config = dict(
    d_model=256,
    init_std_router=0.0239,
    lr_router=0.000669,
    vocab_size=5123,
    seq_len=512,
)
Below are experts of layer 6 (counted from 0) of a mixture-of-experts language model. Rows are named router (the router's row for the expert), gate (a neuron's input weights, with its number), up (a neuron's input weights, with its number), down (a neuron's output weights, with its number) and show model dimensions 128-191. Each number is 200 + 40 x the weight over its row's rms, rounded and kept within 0 to 999.
After each expert's rows: a language model's description of what the expert responds to. This comes from a sample of Wikipedia text that the model never trained on.

# expert 5
router,153,251,246,203,222,216,119,198,230,172,250,198,264,156,204,222,182,101,243,200,267,173,163,216,286,215,153,237,169,151,295,233,241,170,210,204,240,263,206,244,264,206,245,201,249,190,219,231,162,159,230,123,294,191,166,137,218,259,225,171,216,138,124,215
gate0,180,209,225,193,279,202,213,137,215,188,180,212,200,158,176,160,221,254,243,158,202,269,200,147,220,174,192,190,209,97,166,174,191,174,291,202,159,299,234,213,162,97,276,256,190,152,138,107,267,210,232,217,228,206,252,170,197,199,168,163,191,133,231,203
up0,279,227,151,215,276,192,128,244,288,189,198,153,233,233,252,139,240,185,269,184,206,135,198,208,197,252,224,175,176,222,152,139,200,161,268,140,168,155,199,228,226,173,229,191,226,206,233,207,185,244,246,175,215,246,228,195,236,272,245,242,216,152,151,245
down0,146,225,233,209,175,300,229,152,212,197,280,276,138,169,142,279,209,241,169,188,213,196,194,138,222,218,160,182,228,212,151,201,174,207,167,224,156,153,215,130,193,300,168,270,146,199,232,168,250,172,204,231,201,238,153,227,174,183,203,144,142,201,223,192
Description: Person and place names. Common first names and US place names, plus final pieces of names, such as John, William, Washington, Savann-ah, Indian-a, Alask-a.

# expert 12
router,217,208,183,207,162,183,202,167,184,178,141,232,228,185,129,156,220,180,204,167,231,220,215,125,176,156,257,214,269,181,145,231,231,149,249,235,163,256,178,139,285,259,199,222,204,122,204,162,150,230,222,265,156,196,183,139,157,220,120,131,222,230,254,223
gate0,222,183,205,237,205,215,307,133,157,260,183,318,215,194,163,245,223,208,239,229,248,199,240,153,255,200,164,220,161,195,158,196,173,162,180,208,126,243,135,286,218,251,177,209,224,183,217,183,189,238,155,136,189,216,237,321,187,206,233,201,134,148,180,189
up0,225,219,210,193,177,200,135,148,219,287,165,291,199,240,161,195,159,204,201,255,239,185,212,224,156,202,222,201,178,134,165,210,214,176,183,150,223,294,180,220,193,214,127,227,199,201,246,200,227,232,169,160,202,226,194,222,208,226,187,264,221,214,211,173
down0,149,207,145,220,177,205,264,229,205,113,198,278,177,218,176,227,238,279,196,193,189,156,194,252,214,249,188,176,228,170,213,237,284,208,204,191,138,230,182,188,207,205,261,246,176,217,207,221,143,207,214,247,181,149,192,185,124,153,183,246,271,143,192,240
Description: Conjunctions and list commas. Commas, and, or, but, ampersands and opening parentheses joining list items or clauses, such as guacamole and jalapenos.

# expert 4
router,123,232,207,162,143,198,164,187,222,181,298,117,215,207,223,160,240,183,182,166,162,240,133,183,157,284,222,237,208,169,225,235,170,194,194,230,172,154,158,213,162,194,128,232,217,198,314,152,185,193,192,207,170,270,241,208,212,245,176,140,186,284,195,193
gate0,209,193,279,188,167,248,215,210,220,271,181,153,206,141,174,197,189,189,238,133,239,226,210,144,209,207,233,238,232,218,292,166,210,151,119,228,149,189,192,175,184,178,145,132,178,181,243,221,167,200,264,254,194,136,225,250,259,160,235,142,179,212,251,186
up0,205,248,160,210,254,104,207,173,197,164,186,230,248,195,239,198,204,208,174,193,161,186,226,224,220,176,181,194,142,148,128,213,182,211,264,196,229,227,215,222,306,170,183,250,217,204,239,186,204,234,204,202,215,199,214,115,151,266,152,281,203,119,132,220
down0,179,147,260,222,187,191,153,191,243,234,215,257,212,189,283,194,260,230,237,239,222,190,212,185,219,156,200,155,200,177,221,280,181,203,187,167,194,154,160,156,182,165,196,131,160,211,209,163,137,171,231,225,220,195,229,191,195,186,198,153,248,233,207,177
Description: Table cell separators. Pipe separators between numeric cells in sports statistics and results tables, plus semicolons, percents and table header words like Goals.

# expert 0
router,239,203,179,227,188,139,158,136,233,244,213,153,174,171,150,205,277,159,179,176,238,167,200,178,118,173,209,156,141,186,192,244,198,134,170,226,178,257,233,169,163,187,240,133,199,173,220,234,205,205,227,171,198,148,235,200,138,196,214,270,243,224,208,188
gate0,228,182,224,183,241,262,176,114,260,248,213,204,183,243,197,212,144,218,235,194,150,169,202,238,134,223,219,178,243,273,232,172,218,184,234,233,135,209,319,265,190,241,181,151,137,280,217,134,245,211,180,187,165,162,188,201,235,201,157,227,187,126,236,210
up0,223,172,203,182,317,204,232,234,202,235,233,172,208,197,192,264,221,115,192,134,139,217,185,213,172,180,102,146,187,215,233,170,202,144,183,226,215,256,283,251,197,201,235,180,154,152,200,134,138,185,209,277,214,207,217,220,269,224,202,208,116,226,174,164
down0,201,181,237,208,233,207,171,122,244,177,206,174,223,162,150,142,156,276,140,221,237,166,225,209,241,271,281,234,245,176,258,195,233,216,190,239,165,132,157,203,147,231,154,147,174,161,200,133,270,180,182,182,150,196,185,161,272,163,237,221,207,179,242,231
Description: Sentence and clause boundaries. Sentence-ending periods, line breaks, heading markers like == and ===, and clause openers such as that, which, who, he.

# expert 10
router,189,157,152,143,181,205,159,113,276,216,150,228,222,201,196,168,192,203,203,185,189,202,266,209,235,226,269,108,190,268,249,229,157,216,215,158,153,231,269,204,155,138,211,199,183,191,216,183,248,221,174,48,281,228,184,207,316,191,274,177,179,229,237,201
gate0,253,182,175,201,259,215,176,167,174,194,123,166,163,225,231,207,227,304,173,227,230,255,208,188,299,240,201,127,212,193,214,131,206,253,206,177,237,197,182,221,242,131,210,229,146,270,180,215,174,284,229,190,275,193,274,207,211,148,192,173,156,159,198,187
up0,182,130,239,201,214,201,266,189,182,162,169,195,249,247,136,228,193,194,221,185,145,234,172,186,167,167,119,173,282,254,214,224,233,204,167,216,266,246,163,176,239,133,216,177,221,224,260,181,203,262,255,185,185,209,225,169,212,245,205,251,141,194,181,208
down0,155,212,164,202,212,210,113,178,181,213,173,219,147,216,260,189,221,234,197,210,232,150,140,283,137,256,252,220,248,183,251,220,248,253,255,164,153,156,206,262,201,195,200,230,162,179,238,257,120,232,110,222,261,210,155,177,214,205,232,228,172,186,75,140
Description: Institutional noun endings. Noun suffixes and words for government, education and organizations, such as ment, ation, ure in Agriculture, government, University.

# expert 6
router,132,134,223,247,222,291,228,270,203,166,194,210,202,244,117,187,176,227,178,154,208,234,224,171,227,170,290,212,180,191,219,188,212,195,184,229,276,226,242,148,154,238,167,161,179,231,205,197,182,152,241,178,229,195,206,213,96,220,233,205,171,207,194,162
gate0,168,165,172,160,216,158,165,201,161,174,148,220,258,205,219,192,224,188,198,192,185,201,177,224,234,172,166,171,196,148,252,176,154,179,207,242,249,154,247,172,199,199,188,170,208,240,185,184,183,142,243,151,188,207,135,271,144,233,212,170,181,219,204,177
up0,230,214,262,249,196,180,277,248,260,194,157,179,163,132,252,271,275,208,200,269,227,213,247,185,220,219,185,160,173,219,235,259,206,214,162,177,147,211,132,315,184,184,184,169,214,259,246,219,197,205,180,218,194,223,175,204,208,227,216,168,191,110,247,212
down0,227,151,202,162,175,230,212,184,223,209,149,215,213,288,213,216,203,124,288,129,220,172,174,224,210,215,287,203,256,190,179,176,174,199,235,195,211,206,182,175,235,230,155,223,124,213,209,179,155,187,194,212,183,76,166,200,171,194,228,181,214,215,182,216
Description: Short word fragments. Short mid-word pieces after an initial letter, often in names, such as on in bonus, Ber, Har, ar in arranged.

# expert 1
router,158,229,204,155,131,94,218,179,174,238,303,224,179,201,218,158,190,197,220,238,210,198,162,222,125,185,236,128,251,230,184,222,168,164,189,253,260,182,283,218,140,232,198,179,234,113,211,250,209,188,242,221,184,217,239,246,238,149,259,219,206,222,217,176
gate0,218,221,135,167,137,235,201,183,206,207,206,276,139,166,227,189,208,229,173,212,213,185,224,168,294,197,234,269,144,217,152,202,191,261,161,162,196,240,256,89,200,184,240,207,143,176,190,171,199,199,166,167,233,230,161,253,219,235,233,201,211,239,237,198
up0,236,173,177,206,167,219,173,248,214,233,179,199,262,259,197,249,207,189,217,210,213,173,198,177,138,206,121,245,313,209,211,160,174,252,242,240,129,155,173,269,189,213,189,216,185,252,191,177,229,207,238,216,234,255,167,193,193,149,220,227,227,155,187,199
down0,225,235,223,228,206,207,239,183,216,257,140,208,225,247,187,175,202,141,180,178,222,186,148,151,246,185,252,213,210,215,225,264,120,188,228,237,220,148,283,162,213,218,253,184,190,164,248,175,169,154,148,235,177,207,204,183,257,204,181,198,252,221,238,195
Description: Prepositions after verbs. Prepositions right after a verb or participle, before a noun phrase, such as by, with, from, for, in, especially elected by, named in honor of.

# expert 9
router,215,207,175,229,136,149,188,208,200,126,138,230,230,201,122,246,249,188,179,271,212,238,180,174,183,171,246,253,241,294,182,212,282,160,193,191,194,154,160,224,212,279,204,142,185,204,217,237,268,165,202,219,206,266,226,242,189,168,166,210,213,156,183,257
gate0,180,233,204,222,246,199,130,163,366,198,173,172,215,265,227,187,200,243,186,256,240,197,209,254,244,211,229,183,150,138,190,201,247,191,229,203,182,112,281,215,209,226,222,232,193,256,178,248,224,221,153,154,250,210,186,214,250,203,229,247,206,169,198,198
up0,229,152,208,161,263,262,258,151,185,179,210,216,124,269,162,205,221,162,156,199,180,136,217,252,202,211,233,194,202,152,223,242,203,238,191,247,247,96,272,223,204,183,237,169,151,200,219,194,135,147,212,153,153,188,195,222,201,165,238,193,197,210,273,195
down0,156,198,181,260,138,217,216,210,202,197,253,191,148,227,289,259,264,218,257,174,122,185,260,194,135,241,91,252,268,227,206,170,232,213,231,219,167,258,172,218,252,185,241,203,227,202,276,201,95,226,229,157,131,208,193,186,172,212,271,237,238,169,252,151
Description: List dashes and separators. Line-initial list dashes and table pipes after a line break, plus hyphens joining compounds, such as Irish-born, Self-making, SDG-related.

# expert 11
router,225,155,148,191,244,216,199,278,179,219,162,208,149,300,226,113,232,273,164,255,218,245,198,251,195,233,158,215,146,221,212,217,101,189,164,167,192,179,177,192,237,228,228,207,205,189,204,241,197,184,203,155,218,215,199,287,236,234,180,208,134,228,164,176
gate68,121,174,194,237,225,134,157,159,218,154,190,239,164,228,250,71,259,202,180,202,266,161,217,240,194,150,226,175,267,143,184,195,189,184,219,173,184,297,258,246,233,170,127,175,208,107,213,202,149,180,184,208,220,228,183,166,194,145,265,105,162,217,64,231
up68,231,160,174,202,249,237,223,182,235,259,194,199,179,210,175,163,192,206,199,140,197,266,272,176,194,190,187,115,219,170,158,199,156,265,206,111,219,201,210,220,219,172,246,161,197,194,260,198,239,219,160,131,209,237,200,229,183,232,252,187,180,261,185,152
down68,171,213,233,161,277,216,219,192,224,188,154,184,146,240,227,215,195,232,137,229,164,207,232,303,209,251,199,226,184,203,244,147,170,225,250,279,195,161,154,268,145,182,214,219,116,234,232,264,104,182,156,230,170,179,233,196,236,210,166,169,176,164,213,183
Description: Heading and table-cell pieces. Pieces of the first word of a heading, title line or table cell, such as G-m-ina, P-er, F-I-FA, Total, Col-ón.

# expert 8
router,242,192,260,204,244,218,236,199,257,208,221,161,222,139,289,179,219,196,202,144,185,167,238,184,218,177,233,148,222,227,218,195,211,207,192,248,131,174,175,212,182,172,195,256,88,179,176,80,184,237,220,164,204,94,267,207,218,172,162,263,252,277,234,160
gate0,157,193,223,205,148,171,187,218,151,265,249,168,145,179,188,230,194,224,173,223,195,194,233,272,118,182,221,161,168,239,148,114,189,189,110,151,242,288,227,159,169,155,262,233,120,162,193,226,250,202,232,143,236,171,181,175,114,182,207,188,257,258,199,206
up0,200,191,103,240,250,184,193,160,204,198,158,272,166,231,217,292,193,182,94,212,223,210,206,218,243,228,189,236,232,247,158,225,234,161,129,222,203,165,159,212,222,199,229,172,204,196,168,230,170,118,242,197,141,272,177,199,224,232,233,275,153,177,238,248
down0,147,173,279,180,230,182,240,171,233,207,214,131,217,211,290,215,152,182,191,295,151,209,199,219,202,160,247,182,165,205,149,167,193,284,231,135,228,171,226,199,165,183,190,197,224,202,278,175,249,124,251,180,252,230,235,189,177,261,178,203,224,261,186,226
Description: Adverb endings and auxiliaries. Adverb suffixes like -ly, -ically, -ably and auxiliary verbs be, been, were, is, often before adjectives or participles.

# expert 14
router,190,199,183,158,166,220,224,213,216,238,214,180,236,152,283,237,169,165,246,196,221,188,175,171,176,273,172,226,204,127,192,150,159,261,209,200,239,182,181,165,190,188,122,229,274,257,225,193,177,160,196,272,165,204,178,176,216,205,214,241,222,114,252,204
gate0,222,183,224,174,205,178,181,176,224,211,204,81,215,184,170,228,142,181,168,203,207,172,215,233,218,173,237,207,129,183,236,255,234,172,144,173,215,108,163,264,238,134,131,180,167,240,301,201,213,247,146,221,285,237,190,259,204,192,217,171,169,159,242,221
up0,175,156,200,182,204,168,191,196,203,188,170,155,209,138,162,200,214,224,162,233,198,199,155,243,169,149,217,242,194,195,175,187,199,288,202,235,244,214,171,181,288,173,136,203,209,183,285,232,195,272,211,166,247,207,155,180,218,150,160,180,164,199,282,224
down0,260,195,233,179,207,180,211,222,147,175,160,250,234,213,123,177,197,211,274,171,204,205,229,165,208,171,184,156,197,194,230,204,167,164,207,199,192,213,243,117,160,151,210,195,237,175,124,174,345,218,217,269,210,212,233,151,203,177,148,222,247,277,157,169
Description: Verb and noun suffixes. Word-final suffixes like -ing, -ed, -es, -ers, often in song, album and film titles, such as Walking, Thinking, Angels.

# expert 7
router,222,253,260,171,238,224,262,277,188,234,180,169,211,202,198,250,196,238,139,139,191,272,229,174,170,189,196,204,231,225,172,259,198,255,334,183,133,154,178,167,228,196,128,192,229,229,204,143,242,233,99,181,235,204,195,256,212,94,194,191,178,216,126,116
gate0,210,210,231,168,230,178,286,213,200,194,147,197,189,209,222,119,186,240,214,175,205,187,209,185,234,167,210,244,155,193,135,227,103,165,229,201,153,225,236,157,225,225,183,171,168,212,124,153,216,213,185,158,239,161,231,207,203,189,199,185,126,217,260,142
up0,213,230,201,262,220,219,251,203,161,166,189,185,235,229,180,128,187,215,197,198,209,213,250,158,162,216,203,208,181,209,173,141,134,223,198,226,157,208,156,196,159,166,199,249,255,245,136,205,187,215,264,172,174,192,211,274,169,224,193,231,148,167,193,172
down0,230,191,131,184,148,242,180,158,223,237,173,193,216,184,177,273,253,171,131,165,186,237,179,181,180,267,135,190,179,217,240,197,305,287,271,188,176,223,157,262,182,173,158,217,191,181,223,256,228,219,193,253,138,208,198,189,160,232,189,188,246,136,164,202
Description: Scientific and foreign terms. Pieces of biological, chemical and technical terms, often in species lists and biology text, plus degree signs, underscores and French La, Les, Mont.

# expert 13
router,253,205,177,164,212,179,249,127,146,225,128,263,219,226,146,232,136,180,236,222,187,250,191,260,178,133,155,241,133,217,173,161,219,275,194,221,243,223,171,192,229,233,202,218,209,132,246,233,153,238,211,249,136,164,151,176,246,235,194,232,221,169,176,264
gate0,231,142,232,203,159,238,262,215,220,224,196,143,113,177,183,176,77,145,216,114,271,150,230,225,150,220,170,168,250,170,154,200,176,209,244,178,190,217,203,116,166,223,205,199,249,187,192,163,231,183,228,174,178,254,278,176,231,146,288,292,253,188,220,195
up0,171,200,221,173,174,216,228,179,196,269,202,163,82,266,206,132,182,204,187,159,140,236,167,254,160,187,216,155,229,145,182,203,178,124,210,178,217,217,178,168,160,233,209,176,152,180,252,159,266,232,221,166,235,289,283,146,144,185,246,256,285,182,206,217
down0,192,241,162,176,243,207,208,199,140,250,234,170,149,143,239,171,179,190,136,193,176,217,114,188,189,226,156,146,155,235,254,205,230,174,156,189,184,195,205,241,199,201,190,217,184,204,159,277,225,280,189,174,263,220,142,198,227,199,152,183,282,157,179,208
Description: Table cell pipes. Pipe separators ending a table cell after a name, country or team, plus colons, parentheses and numbers in infobox fields.

# expert 2
router,240,260,209,224,159,134,139,216,173,259,164,151,222,190,209,150,284,197,281,238,197,181,191,198,193,212,121,231,186,184,228,298,250,135,179,226,180,126,204,201,224,133,203,200,253,213,206,172,174,224,141,179,160,265,179,266,221,258,263,192,211,260,132,187
gate0,232,209,275,237,178,169,167,234,186,198,217,197,125,202,207,219,216,252,225,269,220,172,181,88,218,224,127,177,191,184,268,269,176,302,242,210,197,159,203,238,192,229,138,144,164,116,216,201,219,138,241,178,192,171,194,186,221,217,175,213,226,226,225,169
up0,165,232,291,215,256,228,217,213,165,238,233,228,186,256,146,193,228,193,207,208,153,249,129,164,163,217,167,211,191,182,223,265,239,261,200,148,161,222,234,196,231,211,145,149,157,230,229,164,272,228,189,158,145,225,205,168,238,138,186,174,249,285,128,113
down0,182,252,165,124,190,244,209,243,186,232,205,219,211,189,217,224,156,217,223,237,209,233,151,243,279,131,223,128,172,162,193,214,249,179,162,181,257,130,206,238,232,162,219,159,238,231,216,175,237,206,172,168,216,202,171,160,148,239,237,220,181,211,147,242
Description: Digits and years. Number pieces and years in tables, dates, scores and coordinates, such as 2018, 199, 84, and single digits.

# expert 3
router,111,214,206,228,178,250,143,243,174,225,231,126,176,254,223,282,187,285,206,184,136,221,234,174,180,242,153,187,188,229,179,164,180,199,231,136,196,239,204,207,248,123,231,209,229,198,232,195,251,196,157,182,238,213,248,212,159,210,201,142,183,119,181,196
gate0,218,257,197,175,181,135,172,196,212,234,236,157,168,176,107,234,225,218,195,178,228,207,202,232,211,123,194,155,233,135,173,210,163,199,124,124,224,191,224,159,204,203,178,170,272,243,126,178,289,208,222,193,217,269,170,210,170,191,206,175,246,129,185,174
up0,190,214,216,226,265,273,248,170,274,157,236,216,259,153,159,185,190,167,220,254,217,166,265,170,165,185,211,252,165,155,194,234,255,212,165,186,181,216,204,239,213,185,184,129,169,224,246,157,143,187,220,158,233,116,171,148,245,234,147,257,226,199,162,264
down0,199,162,136,237,205,278,154,170,182,205,210,264,203,217,154,214,191,193,251,173,223,227,170,249,244,215,184,191,184,239,126,127,219,181,230,213,147,201,205,252,190,135,196,267,171,186,223,266,159,150,157,216,214,89,177,150,204,134,213,212,200,228,206,223
Description: Mid-name word pieces. Word pieces inside names and foreign words, often right after a capital initial, such as M-end-es, M-ad-onna, Hung-ary.

# expert 15
router,264,215,229,240,286,243,254,176,208,187,143,169,166,170,245,217,155,155,184,213,191,112,211,248,238,184,195,165,228,162,167,109,243,181,199,201,203,183,217,233,148,152,226,229,226,210,143,226,184,149,194,205,236,190,219,195,255,225,153,208,160,132,226,261
gate0,208,204,237,252,235,264,259,199,187,199,224,222,193,199,241,277,226,253,259,125,134,160,219,199,184,218,203,188,153,171,201,160,185,182,183,256,174,155,146,189,171,220,244,124,202,138,214,178,178,231,230,175,193,144,123,156,216,173,92,170,264,190,184,194
up0,251,177,193,140,146,194,159,230,115,142,170,204,214,269,155,232,205,161,162,238,236,240,217,214,185,166,181,227,267,193,227,157,197,198,246,147,174,257,300,224,190,165,172,249,251,281,189,171,166,143,199,200,203,238,271,190,269,234,265,213,139,171,224,238
down0,130,173,246,281,168,232,228,196,201,184,283,236,209,226,187,242,206,155,211,266,146,168,269,158,162,173,216,257,155,173,232,203,130,175,256,199,180,247,234,182,111,180,236,133,220,177,200,204,184,165,185,207,201,177,165,215,194,216,167,236,216,170,212,148
Description: Music and film words. Words for creative works and their fragments in music, film and album articles, such as album, film, song, voc-al, play-list.